{"n_layer": 8, "d_model": 384, "n_experts": 32, "experts_per_token": 4, "d_expert": 96, "d_shared_expert": 384, "activation": "tanh_gelu", "moe_layers": [1, 2, 3, 4, 5, 6, 7], "router_score": "sigmoid", "normalize_top_k": false, "routed_scale": 0.5, "balance_loss": 0.0136, "balance_bias": false, "shared_expert_gate": true, "init_std_router": 0.00799, "lr_router": 0.00144, "vocab_size": 8192, "norm": "layernorm", "norm_eps": 1e-07, "tie_embeddings": "early", "optimizer": "muon_variant", "lr": 0.00753, "beta1": 0.93, "grad_clip": 2.0, "batch_tokens": [32768, 65536, 98304], "seq_len": 1024, "train_tokens": 374200000, "steps": 6441, "dataset": "wikipedia_en"}
Below are experts of layer 4 (counted from 0) of a mixture-of-experts language model. Rows are named router (the router's row for the expert), up (a neuron's input weights, with its number) and show model dimensions 0-127. Each number is 500 + 40 x the weight over its row's rms, rounded and kept within 0 to 999. Numbers have three digits each.
Before each expert's rows: a language model's description of what the expert responds to. This comes from a sample of Wikipedia text that the model never trained on.

# expert 31
What it handles: Word starts after articles
router:547544522518570489568581498487517532503555506419481517475477518545526553449539518596523509485425507513494435491582540497426492543483481505479517526496515520472557512579548551547570447488455557501549542571456515467475455534469502534533513507513491492490524435511502460465450483489519483507500528542455482512483564476455517468499476498543524507481497463526464405532479509441445522492458
up0:508488518530554566478606548507477498510462490489507532471582432501535545505507537553526520522440416497475522491483611483500595513480455557470449519424454553450514501486506540550485513534520555562594549543448582514521504521429464545514577505468486490510501491489536508488517482514493443506504520484522499494462500539507467518476497466495573440481493500513436426530496542513567497431378
up1:548511486438464468486511530498547501581484515436429493516528479493526449559522542511490537554466532455554544470498507484540472525509671507496498523521508483499516552526486502506480498518424510492537534502487469514514486493524450529511499526450448484503544418526506550392469561536567477512529509513460534441492516527514547522527490519563480462490489493506455527623501539493504506458433
up2:511580412480525543544500474493469477467494446517475488459535425479540518495609485533533503471461492472554531521530531474482534522461551515499516509556423504508506508604473514501503534456514534499470540503509481515490439468445502465501511484483492409431538517512482520463563467497531491555603540453502528436455518532526461432474447485529453492529498457569459473564528507504486481491486
up3:530498512481493468518482568484447498524532413474522467485541512483494458554468451579482450449531556406422550547519505552502506482466476492532470531443490489494481495545470500510534425546522522610516504489517461464515488466439539577501498486460559524460492541521478487497487557476455489468503507516471502532429527535521558519533511551530523506475455554504494594535481541552533513475510
up4:488562505494426525467539488537439562503483480478553503486569507533552459508532477541511551489472536557515462503465509414534485491565472538474450457499509450514468550495523545592445455495488570551535523573473508498471580454470483514535561543452521468476476502475470525383565514468482560509485446558482465547471503491452574508561458542509515521549484512548465488525447438441495554494508
up5:489509586483514514479438422537572526488539518536503521495528504538541518578540485502513532534432412454467476551559575461481504438542491442430489495543520505513543508535417591520509520487505471477508460571527449514589472496542500465491522510520464462503543481485541552470473581478428494519446515535434533502518524446471509484477495490444486480495510514516552553479476470462471440510506
up6:462528540505476491495473492499454535485409522567518479523465534536537476507549473470492524557563473522488428428524506477558614467467407561591468520579484424570503505466568507492485560544524497500492508485497510446471496527474556503501592525585497538538554489482479481564487476419501537556453520443525496507551475519552469535501492517507536535506456594469535523462454517488452429516435

# expert 7
What it handles: Articles, conjunctions, copulas
router:561547477511489546494432508455481477543514466445485512504561491455544425557500512476524555539462519577482571478563532495545450452477483504479458519506505575478457428514435497472574487510515490536543422470465538570473549444383537478582547547564518524489495531416499527518455529521484514449517509485501461548547553513461506458487515519481501521507472450497442437548432516388480508548503
up0:555476477479530476518520471549459429477500515421525566462511464454523455569536579514528523404453501517565486585499531527481551536519525466434486471551470497541527497503482472519482455483488463491559510557411457479551481540443516509562458516470499470515475539507556484502503549487452514522499471489549598489404471515564484504509527510439540468488548542518498541515538564452516429512499
up1:531546546505450382506511593465559480552503431525525528526527431445537525480550518476526526501473440498462468510552526467503527482592516523575389433468551494502501505511486484479445508509418496482535484479512569553531513471451443517520567448485463381519519522506514436501489506461520467482484546478490489532537526489495478544532597490491509521509505605507466527458522532477485526550552
up2:501496557482475509439548497485535530517522446560524432483534426532495559612538516516461532486426475418498497464408519486532425484536507482436494465552500592403474502486537491492516447494471425476535551488493492475547516535496512472499553490477496486437548547559467499477479536504545493443530498490538509506508536571476444523560559500493525480484501524445518497577509445553478477540508
up3:535503549508529484490437511491542545584509524472459515454551529504545426520511436512518540500451513498531552538493502515517404474467526472554473526512461504448510539558556522510443441552543540491502536470469572512483518458486557556577437512483498394492510544471578580488520596493555490475408510491558431497529508536541424451499468485516502578474487483446470457509527519489471537504511
up4:557463514512430418477471497501453460476483549505514551441548484506445525506410518426472411547498541500508508491598489500524519464546494479529425523501497491544521477532462539509441515499456475475493516432463452580497569520550534434500526507598444458448459569452547584584437525497481467473553520464507495528541454489512545518559507501534449531476484476504517462517498517456491468538498
up5:503534496500459448532488454468503481485496483453559548460496494485473498433498532572397541495506462462509454576436508405461515542537495540558498477511484487522473431451466469432486480471466499547535471497414537541583515529509492506499527481535471445499528473471424419514523523522537518534487504561432524464568478531463559495501565459497547434535504474468558485422502561470488497509507
up6:501491540550445455425578519472488562525484484489506507453498567493546397526494511407410475567480482571507540498518479495528524477449516424513474534517472543466502475543479469481506548523466561471503474486547455531422457464504502467513532526503513591494542460527504433535515582493538478476567499493479539495471518466502483562463456380479459534591525462513526472440503611490508512554432

# expert 15
What it handles: Asian name syllables
router:567512457572454475433498537492508545498480505490478499539495490492500543490503473496458614449435524568474519413541579522502458511438447488512466432494464476475477518479475444553497499478441468538499516490528474548425407530441484451538600538482468492513524477457493481525419466443494564544487489466480502465491576479429478505486492497515503535557502551556511468508545475561498430508531
up0:536478549519481512488476501503575529507516502523510474426512477521491484561546506485535441503486509513420598504469563459439454437482551460501549454519488524502432484485484448488552443432512481470494464489540473572516466525507468416573561446522509533531530492517522446471450485404483511469558494495479514510502473531483525541504517447471485495495529557458474529513396510536560519505484
up1:525520465428569410501507560507542506439517443454475533476520423470536548503692510470512496475501500531448490513463546470543540510553538563543508448519522482464458512546497566541527480507554522469458592473500524473513456524553499389455540459581532498444455513486468493484497551514623511482507455518508503507516487462478480480456524527514463468519454441507537478516560534545521447526458
up2:553489586543511513420468450513555438495518464504509396555559452450555476420575464532534525506543528501441470493485531472502482515494453469506578476487487468533463470455513486502483484551481558524509526467539435518568480451525487535416464496492485464500452494517530512541589531495481431472505469528542495506530490502512532548560470537424496523457479472563513436510486450489493523508484
up3:512536509488472533523461496498495495538492479464526484521507503499510474508577490523516487481451556538463461434588561551485535513528551445539521461487484506477472491475503481511509551529472507471571516500454502514458388516455491445526500495437484542525509480468513548525429510512504551490516475471476456485450495491499515570475511425503441475536523491497452509531444527567489447508506
up4:541493429520508515475482490509471496516438495404455515530465472567477565445512425504506482479417524484523510503527548505437470492494497463540474406555494525493453503525514487495506421524478475440452431518464515569481480479493557510500522523528563456458483531498514468481470472431483540481590459461510457481520508491528531524469457471555505548500522438580515531479528542441524441525468
up5:555549494523492539488514504473511489537468468539441538506511466509506456438593446531491582533395503493404529540565501568488497457535495462537512507457511552499491413551435515505494499502502472515473481532466453481591486489481529508513535430547498486510471497552464485388490564482498509536481489473532412451504502549488492470488509555477588474498517476497547524507410465481535462432505
up6:479443525568534528508474461558521520506505554485431492448548508534556528464440560404479437531531487468479444472536478590506499443573522515516552525430437444453532494466510531517497456478495539415527493557549539510480486432523532517477505574484443465503526469454564529527453562486571459425457518546515507471482562530478468488446464438572489466513491491480479473504462455384485513547455

# expert 13
What it handles: Paragraph breaks and headings
router:531522475578494529480483512469432535469543487499531602501504417502439469494536474473493470452488513500508488479499504533462512498468528493512442584544491463482515493513467458503500477618425556487565515464488431542545500520511559533526488455462489493497537556554510486494485569490529512485461558478445500522547494509509457505549471497575470513538555484551558519468525494534507459508548
up0:464562624472510495454446480483504562501516568471532495500579514510493496480530559522432478521574519578509479526438485480535424547468526481512428491495474390501453497516555457502521488493455572418497549484539557576455517445400515486575464513476480523448504422522557496447519481564542546486513549491478487511528513549511500467419516533525516527551545492551478476484612539451463507508480
up1:448357521560482543487448466541368492500495447489534496483488478557483493515556600555517500475481534579503483508502512490502469573516525424532546526428531559486502447491498478484516497502467437432503474537493525554540472418501546499574536499537473569490503441533447571571479468499441476511489475595453481474513531473523497462435508478510491544563508477477482475459436548567494528504415
up2:497531491544516560560530513522422552458490460492522516524569519510420473520519525465465461486463521495474484492478531495470448509534590447530518503462533402535467455502491529508506503498450544501607527523438542543508521481382501435489504475507461572536451459494503558506485466439555571516512486504466511485602519436507506441465522551557510520473513456498533500523477503485525526554504
up3:473530487489396453461436469498440510563492561459472492490552475513499436443568523526529529557499492490522518517446548461478485506496526549519460527554461472483534541500469447480402505515437499416476498523479499466460475487404449481541499549510502537524454489461538499519494556577478508545548496506470519511505495476479486479515444530520432479497563442493474465549507551421521467494513
up4:476528479474533596510529482370496535498493446513509478519452529577516577524535512483525541522467502519488556529538579588517477439480490489495462520529461536491469466518477502507485491515428521476443589500485423482563469527503497461550557484484509527465554426582456500454543531454495412504522457524497506481500492482582520508523544515472479543468507463598458512517431539500495485492517
up5:503455498500484479542503512459464525490523432488508525447551522532497515427545551496480487548513539569486538463510467523537486528461479517515447533496480500521476475473507507520503502469476543525502520438417456533527482586492523556459511448526502491548420485498449454473550437510499433504455486551434500513415505575532550472442516484461472514555481454517525429490508456494490528472529
up6:492489542553425419496509456461456508463510559449515493458541462485528501426624511532494468505480549518527511499462497515478528513483515530486524525514556468447428508523476537502465558528521500445541465497512503531510534516476396489514478529476432561419587564498468469494507479446517495456455510514471535557493536546456535497398444515518499535494542429547499557529501559514488509501472

# expert 0
What it handles: Western personal name pieces
router:518568512498509497500486494439474550501464506492489526565590582506543600506503491530569511481440557437512499483552476449465438553474492435494534496503419481526516536507482480479510491554536492504555459487528463456467520521539500463462507535486459463479478497510538530499475505534392506440484505508489496485473522530502553514523502591508523534508426579527508531492458506497537496497544
up0:535481491433485495479480457457539500555489512428477553495494467493486458523476519510515477453419508495521490515545502448561481538499524402429523527537450446451504481500437556507490487500518564479498514530494489480545490521499519543462525484490518537460444525586537513481489429493505523512450530590565481475459518527463569518462480503529562481495518453535457537482505585530494448574516
up1:479465428438453505527481556536497462481505524419583564549521503495459583470560565458486454482459487471540551515534499465535465583488539495489610554554456461474469522495465489541533529506623491560521502488474474473538497513533521538562467491491584485554595505542556480573445538462534538408504498477438500534522473522471475575531491534529540531488505515502480456581438439525506451488404
up2:483586572511451528502476461501500474465492497455459517477481537603490419500492526529477553580492470552470465544553557488521500478453460465503450500413555553533564489538543583506493488500505491504512476470480509441508509498456484475477565496551505471489495480537500448521512500501466519495559529493504490522513520483524542416501462492585530483555478556484495448549512510462480498482513
up3:515482512513473534526541440486463477491493511554436518468529519474531464534502498536495509522468494458485470466522527489529490470538498501516535492533343506500433469512545538505472522567423494495543524505460498523560490489500501570452482488491441438445511543424474444470587519437529509471438447512476513542462473535534501468468488501584545474478480572530525637547518507546480494487486
up4:402461533546495590531532445463547568485479511484498503493487570467485522496604528499537437440448542562539465458539509479561573506492469451496559528534465544448501513444505490424470486571515447510515523496489493532462517432548457477561473558450509490497465497478550582445477554535509467496508510516483504510464511480501459542498455555512538542521497502510541496463493464596498534466472
up5:443518526489455481462483534595451449488545417499511464507563430487513473549510419428486488485572442491470550545542518509514500422526501502476519498496568496434420505541484553497441504455481459426578469483482469508476573513488460483493476572542534424451537507499539537381501455448502553483417480511466577522428569504516466430527459546552526512502506487457542479551560504455474517500483
up6:478574481483538486494467458539452524479566450474457515489530539474503502497547452460552538537518482490481522494511492454498502501518553508577585541444459464535533496512480490520484522539485519514461566455458534519596504468459505457427556517510441501502513448451488477403495581484460537512517509510483508479439537531454550443499555598503426466522487526559498455464411446516516500482453

# expert 4
What it handles: Common nouns after determiners
router:494513557501413497506515524422449574534499530436445501481559513516528506467527444524480449477472528587465486509491547508525477518491481503470544539463526493466514544523438539547501459462514580506473489556534540562528509452578470460504518542450489459495400427477515416508448513513497420518519552556455499497570523497544473508476450467591522544538565518545554503554505524442467548476485
up0:473499561483432520495500487460622466589487433460570521493498574502478489453496495466498521508568403428532445482514547498467509543540523496396539472504474437430499505442556467505481437466514507521458539496457495509461484528551491509543430502492439485522519544515557525553556562471583576491468512493476505519512474486497487439490530427492505458503481473460502437434559572533522528549481
up1:481452501544537535524604527471492455544432554580553504496433550542539497462451454478481633598420501521494554520457528501530374472497498481511453467541550437545435531451493419463484448496457484526528475558545540543510484513521440471483534473549488469511488494558505506531517490426532529542438541554519516458479402487512553552514483480457544509496438595567480484464616515480483537510529
up2:508538501502536410511493510506475475529497520536488557470532505453486485510552472491545506470481543467480505531432469485478446539466560425443419468502518453529495494564527534521495461464568556486497468502508450545520444526624516423541527478508472470496505522541465472482475520440516493530436569516511553501439498472487551540441531582535515544484496602454505596479508538507525486465563
up3:433525517546549545514541537453543516402556507505475498561497502461510414507611544582500496502481531567484546497433501508552436515573485518541547522514399477501506504471460506489500468540527524525473497470528467543557462481547441583507499456509503460507499575478501421518526496467545486496453424497527523476543479543471501573422450560537562495471390468533560570527512537510480477528549
up4:438464494496489476554525582516520501532449524528509561495533555500541523484501579620501440516415496529476456527508535501486498561484464481604462492536542539577511509460530484536523502528468413582470461519509520561538553489439516535515539511487464546497488566484493469530515458518470464527558512494435476550557465484492508452451514482518502493475521561470504507562554555468478479483457
up5:512511476505506479480496497486477448415493522456499501496493491447503465441480533486439502518499494555502468536514530422445437488458536511484498502483396522468509586475510475572492497474467491532514527554575510453471544494396426407433493517540612495551430519481499536546482511533462523514524435562579443442565483446486477548449440486515452521527410465542526526432437514503489428531456
up6:578525536504450523460465564484515548457470517512448466431493488484550468549511575498511494533457528539515561495525557460514472431532464574495576562505537510487515500495524457446500494554473462447492526566517420501431511440506482497491435447463517564539525536422412460580514486565600461442520541452521510477444459501565512569503466525561474515487443443483471429416482481504454590528485

# expert 20
What it handles: Verbs and function words
router:550522474566494563474509478451466532534517512430499516470520542467548534477527464482512495482476505493466503439570494502472472484490506503477525513447542504448501551528556491482510537471464467499500549551481530544488493491434524491467452525514440575505467504514493447540515469482500476509502572533507472501525547453498618563554518540466500517467455435537553463453508487506468511505486
up0:558539564490482448467537474475531475567550543551452487545464481492435523496480542508456526467542569667559461517518451491449515486542502478532530536480487601473452516558486505476470524444521593516478517475491556500557469454509500529447487513519524535552514537546555519452507529501468540527408498473435498460499508482492579466532478521496463455530439436500493478522544514492509494522464
up1:559443469488502493508526540504480512482497550531407496526459479469493574564451487562473480516516529485497442472514529467497490491481492515495542559515531541443526468470488527526481507457461497551444503510548474462514514451545522551462489498566496517605464494496488522487421516474529505483456530467461512530446535525426446480499433523472479497496568538461532446515446457497497510516483
up2:448557547496548484509518569460505489576531454472492416436525480490402479459612530431478532501534459509494493509369553520561521474530465547426546501494494442464547441526503544507497489532491535565505537556508531484513389470520493530501529498534567484507442484501462493445387493499559511491421500478511528537496554540415510492462450471497478504485497553470526539507474482478548538453483
up3:515555600521529513548524479500489522514460547505553531478477503408551483357488578516394499506560529506474549511473539516474451465554459457519534474449447505528465575473495491510538431561453485490513495460487503561550517530492519440495485538465549504477524562542555503456509462474440535531508496555461542435525486547558505459493516486563478490427434506554402484567477481514508522456539
up4:511447521529554539522459492479550482462451577525493458501475481525527537483494470503510541474446485494506502413540410511553517484511505492496468490516559573476464478606538481556460497516503452516543524492512588482594507458524517474471431367595414516539473487547614507521445467509493577508476543462435576507486528498504516525509434471487546585521426468493462508542450548547450462485478
up5:497571551532496492460474430527435540503549520460514476526459493486472501528606522542578492509453469570497515450456452454447534492464559592488491531521464513488561472388505504504478527525521458515489431547471516527405509525522427512512499477489431531557436547598433520541502505479474515486480506448448518438488463472460593434506470575529541515457474533419578534468512464489501494507545
up6:543401551502505507555593500510532503534518587530459492522483463481498505506488516422509490490559412528519486522463500453515540477556496520489577527467480485471471508549454489467482450531469518542442504574421592518482489498495549551451521496510489488407592531475571485496461498506440466455467482516475548489566537451514533451565557434453507494483538458542565447460507429548502496475387

# expert 21
What it handles: List bullets and punctuation
router:530555493409445523487485497507501459443457558514460513493551478489474510550491538515505504539456487500499500548522465482516478428584480476585544496464491474496464479500533530473486440549516482517480470509504602522510497482546476462546505507501530538504447504464475486557525529588505470455528471603537493500535520522472488483523551547484385502527530543444552512470516535553451492514528
up0:478502516503493438474533502567544518490492530487518502539527531451449530490520529595449492498398524473538509492481470508501559510564475420579535405450525496512461538538527456494537451444545464566530438507461500454516503501484550536540513508436500591485434560585526577555520628502533481583485583496502463546512518422478496505481413607503492445495523483505530502528529516475419498522437
up1:483458532495464500541512538481427463533465474421487567519600463514515456470583497545552483544461516506500493516522533542495501529537445482555526487554475441517458482487515559509484453501510590510503484561502588503470514567440460453544468574492526511478519423549473520468556503555456552418499501506511512533534598452483529471462575479503543476486537539497452535454460570574444499518526
up2:562582497497488429482456465544562458557501530510452501533585523489508480537581520531444524505486433458465472494563544476505468438480448455477563485526542540600476546516498465487524484528533520457442470509408521534564568487579489532473555541496478521526535473474495484549514498502489504460490489519588472530576500563497482417479538518463528541524500505508502487531483537512495425511453
up3:454450546493530473481464549432474468478473542499479465461533499539506491463564533506444498565521464564442566539555487499489448483503516457495516517457516492547506463516540501491485544533478602437536507464488492537493506527499490536498508539492538508547557509519515466446526478543472430434478479559503530527463475535451484481526518543483571599519482482458508512561511566503504506501448
up4:509600510503510364493555500562527551440540512505483490517533518571509592530535579472443576499477476526457509556499452460542574491533457499496488440574485581556477494440495482532581501454563544489534516494513465486459527561464505513476548507449473541570502503448487503542459557497466485511577526489546528490490561511510543497448449545426534458448455443458527488477476523525524552471449
up5:558468528516431529491542507505446518569522445492455515418492523597569533539559484484423435494530554494485531544472491523507465518554517551539526494461531513496511549488525460498463436512444551511466492480507464552571557481510529441553483473557408491496497497469505497531463481495485475474510433520496532527572471416493593442482401512537539525478484447500522516437447513448531426533412
up6:510449515510565530436471548537467512568494458525530427494522480510465517516503503488474426470497488548463472524507473389559520512486516444426470449536531544596473500480520516485469493460529555487493573525516460444554509544497600513505524522506567519530469489480542494523432470477499526557524489464480428509508496526482524518525513430405551495494541541507441503485449604487447522425524

# expert 14
What it handles: Birth dates, personal names
router:597557487526445497505502564462447496470476424536457520528493479480509453523519475517513525500492597557486449500517481396536458461525513461499520527428482504538447477451490450435493467528548540518483478496548433522547474494465526396480544513525552551540465495486510482591508441529412522530508522526545453519451481532546564511524493454450494558490410570528508516506483556400511510476469
up0:540495505520438480450471536515475505501503491470467471628527513531488483454540445420484501427574532492458526552525467453487603524458526542565508467537569525493502512488496457503478463553515477494541486477497459476443515476515546568519471574460472560520459525480463485575465536440509492533478496500536466459509514460483565492515502552499582523513509551498596462508521472492512447552551
up1:523432472512479424486465499506504428487511514540518503509520472490503525493520465474471445526502469545531486465537564558579542478562446486483489485560488528549519503514463498473507545461503453509473487538466495561506478488509500514547542527504482544482502604512526496527430512422570524457523476502429562519496467525472497489533480553526566519506543524557449567461498575545501499452475
up2:443556471525476518573460542472436491453490473515489539611520504474509513513639488496500469514486505461479458540537456444474563507519515534470641469493549473519520541549555431555557491526497457527447533494531501489452590453466489440462499443509489560488464510529455534476573463475470473506548517482489479518567495494490599461514540380494501526519497484445496519460555432441563463488521
up3:505561596515567540482519528512494524548487513469502512497483434499510503504546499462514483454470557569542518445551515446524562499436478511486530546537453507485477520498469463507466449496456561484516403491477434588488494481443536450471500560515515528489478548514546521567520494425455512509442523502548467578497489484525533515548430515507411567519492561493524483469537535461470490500509
up4:520506513432557535455544457492465465452419455503494429531490491561508468465561457517513538545518533530484455557546494513539481449497555418502436442573505498495522481492530517498454486502528565526483492526479496466536521473494477503511522500497430574518483486561543525528481504434460515453508531460552491559467457525524554460496488454468474523441521558509500559492569461440503493440457
up5:449431533477474542549476512508523500504483484425416489449485545519550503492531554472506521504461472594574484479489613492494473487492569408535482556514542499485432538404438493451516424484520475545481490575523557475515499599503526523540492547458547578521473530625542426540506495555467453503568493585525487477489516462524510481503511474513469492515545541553455447432494506465480518489421
up6:488561548507456513507511538418509528461514475478511486502496514481526451518628414422507457500540534539445554463536478525502512493454473549548609560475412417511582521440518420531469508565461513505481545546487476464456579464467493460478529439485505537519551526438491507508534494478481523515454500469436433487588499551509561472540468498466484520511518410558575463484415493483507465514429

# expert 16
What it handles: Discourse words and adverbs
router:515518487529505490467493501514497543588520564375533520461555508501553458529528482529469530527474466506526477566610610472461510502498540506481467463480553532508548535527532492584517459459483514522455445542447482562590505498464449468517482578520495427474501462495534471500532464466439565492531580487461524520525548477468523518472501513486569492517533524488407412498519530460425500457485
up0:463496522496498495501549513452495505510440511507462472444508541494541527466553515547486491510481477466480493554560514568466423479479523567500467520501485532445467590500513491492461495515451582506601512495521393508477477394566492512489408506501421602516530457474450520495486569480553506463482509466498569517525456478467460539483399505504474561483527449424451520455585553554539490514440
up1:518513517468504488486498499441505438454500480463502459521469477461465575566542467484510523538518501504474521563447557534566510468501570486468500490488546470532507482547509564472514554521454456477577553527523509521496495431516464442434470515526501436425486537537554478452518508499477561494454493532447476461488466536490515435556565477563499532547531538491486494482526397554488500511537
up2:491479511490485462506526483483510519468546572456542505513594507545543469562574471495486504492559487438439549594535531477498497499483516475494514463518544549510458546474496476464517463517582483568503436505428567491517542534498469483489506521461555471459534558526488473489561500471357505495465504485476478486486484505498554447454474491505510547468548558488526544493551515543467482483573
up3:464425531474445531476517511558484495546478600484477492555462520526524501563530466562498504523513525496508495542469534447492503515484531474575536403492509486478496461554456532498454509458545529553463497501495421556526575457460434390514472547500555455568471495499525553464557448409433512546449496511447537511514494506476497434509490479518533495539505622524504452478508516522470613505516
up4:435541554490496525514460469523506452571491530492528489486532506489480429538588555545504487457473477497487483487471546469493473507524477525472504536435459488446526471551525481511512529522516502550428521538585509467518488510488533486507555548587496443447469507507545472512484477475513455507505499501457478462482515420424516478517530469440527513531491521581463506495602530441534439480543
up5:541501538503490485505471515517489515520581488494587563427479507510555501437505451503496517491432495503490451584542516542457552456448417474505493484465527523528540530581580498463479478480555508475473475451514484520552535495443460468457434518518531457434474482515652502522524477474574542466537469541457517538501489516502563457521518500506465451533445534521531515489526500540521487493453
up6:522554480558504500498518483511549425590459544548487456498514499488491498532448593462554503549470490514545543460555532496547548506506517467428467494518549630462465529602592466505463448521477411448492442488484499504488493510555471458475439435432508497519522521477513448531489499465500476461469510481524569455510420473548548529423550478517521479521467481450515506525542545498593502472541

# expert 10
What it handles: Prepositions before noun phrases
router:593494457531509501526475503473515508458425466472494532482524536505540519545489490484455528513480512498477492393522480490479383546520534484500504482566395500532503502463506452452489501534520563515521459432453524540497579469456538541499569470499463529537444470530514513504587519491493442521551505508456437458518507499509506462469513471515595522500478472515449474568488510490571503539477
up0:585493517584452463587491536586469532451495578522517458457487503550512529512526503530513475517497475480472555423491515442524516440506504369553419495467502468481511520487459515499471470471485471485476499561463513580529526524526521513496516531482541510548579494436570514488536504500565459512444503504487484542483474508564530494524443507503503532578530504540519480586493490445511515555444
up1:488531516477435552528499541543598485513468428498519481467519462543494475514589499551510473472510527592489517531489524471538412524554462474467482474515480512501539517488500461539443478577504528544407545460500436497458528512498478508549482503515487496451438511507587424460478506491506485534559489548503471521494470534441500490483456528515489518545518547563463518474515495510517422574540
up2:546561514537512492529508440534468572471482475464612547489523478535453481513524462478523510511451491474486477501527512542521484492479525475594428499481558510553503548511528470453517455530475494496492529534527526486491506478515441484592483555547482561509505495540560535490519538491510481482474507651511471519472463478421499538518564479514488458479436520458518528471558476552431570488506
up3:574523493457470471538567497458484554500508541490546517455470463506456507519551418508580530507556500503461473509495507443489487529483529541484456449461534467515487538461517581447467435556528534490545518544507497545595512524486466503481520439498484496484503386464486480488461490473538493545535500556456449489422531511547444504495555582522463498426464547481568524602474462464490488542498
up4:482541508439573490486536551466533532507456495443503558471565495411543510464623526449443504497521515473487526385512463479488518538501469524496456441439444512479540568470537517494516483523478505478503530526533524454502528487488504523516538517438531495501495449545481533522507496533401535455460531530479580509527501523459561562485455528526523499519472464495486432509481568534527485509489
up5:546463513563532497526506534533480500520530563528519472464476522455498491525574533607524496447477569518492542481488488577538531516446563448510533543506448479465455529535493486510456446561494517472494459562493523474455469531533500512515536478590516529526500611528506584516540498474495530522483509499469515506543500506566493422513448538376435573491453484526544504559451551452506506546522
up6:515498487498523519578540547510502523471465479478494575476583519474562507514524510535433492500502506519487541513545528478461501543529379472517475481481496482569496556498545511518493497464474486470510442459480487494512439519504473526529482509484534599501466450459469511531473432545496449544514483545499521458521496438550473492457549470532541515522536460478444475612461568550482490481580

# expert 11
What it handles: Commas after noun phrases
router:520531467608427548494466538480409508476509486469478438474470486487599422505524509539523524530451500619483436467529457492536497467516465565523444568414503486435508471550529431465453475580508466486473452525432574449502515490449461434520497436469499440534516473430500464499469472481475530502525486529489500580514470442543484518499552484526500551491535507448486447477563501460455434515547
up0:460515499522459480466477515509505481544537501469515453541540514547511461460468502471539499535534495539467480553459527460452473444565434508535510511507513529465477504520500516514514459503568516545484493485477480618481485512421506565425494504560494548557512482478542450528507501468583499459498479501513471523482485500492478440484602582512530465481494523520467485517425470456469589482538
up1:524513495519496531570487579452492490472464527500561497470496539553532570539506530453496423542517515452471484539509592527514552530501481442457410477469506474471532524502542441540503513570416500473502504518484543488416431506501473384480507462510563479457539431457421502408487508500490564459537421461481521481476481464499502507509514581505529492535470582526521522500548441511547546422525
up2:506541538496522532484536464514468494460527541478473455476484428519484451435475484496506506557467539545522503497505470523535503436519518455475465520467483511557488541599503515466530517515433409469537361567486480485495531525565528482483554415459454555513462518485498478550535493529554523474466528534523465496471485528470508487527536491499516546491503473506452399534543464598468461540513
up3:489489440507574476430476510507529522468481529523461481527554479519444528492531468506487498528509531498461458477501483394456477492479568523487476509511480493561539478481574476492511575460491474436548491482453573453498433546531498496501473452436484482551515502448539478518524427474450521513581463484475480473483526542486486559518502556455451533587505569446525474494511524561507505512531
up4:532483490480545539460490538452549504497514471491484477550570566546537492509558516482547509503475490497482473472512373541548537552434506495468504531514550481437509438511500530488399520495477481536496446595563556510518505463570515514482477530476509508526473471466479530479494485543517574455436512453481461443498486446461569480448470515576583609549502488490512458469471565485494584502534
up5:494565500533437541528449496494511521539505593445483475509466505466551507453566483491556484505448457486553497490487507499592461494497491535452483617506474587510451445542503495497556582445542410518487486476489440554515491513406530569485484500519496473490530542452556565534449526501463469559516501437448524550529574456450539487448488541492535492538522558535564475470440476398518469522497
up6:557563489572485493507491523548508453543510475463517470481501538549587444514578511519446482540407440520544468501492517492531512502462463471547514508526515530483457468499449508519408520578515510531473468495463460533474492542481451525525547487483467451483553469499545433547501565473403479435485495449531573477567527430448571506529504491502478513494585490567428449561558543474496509454456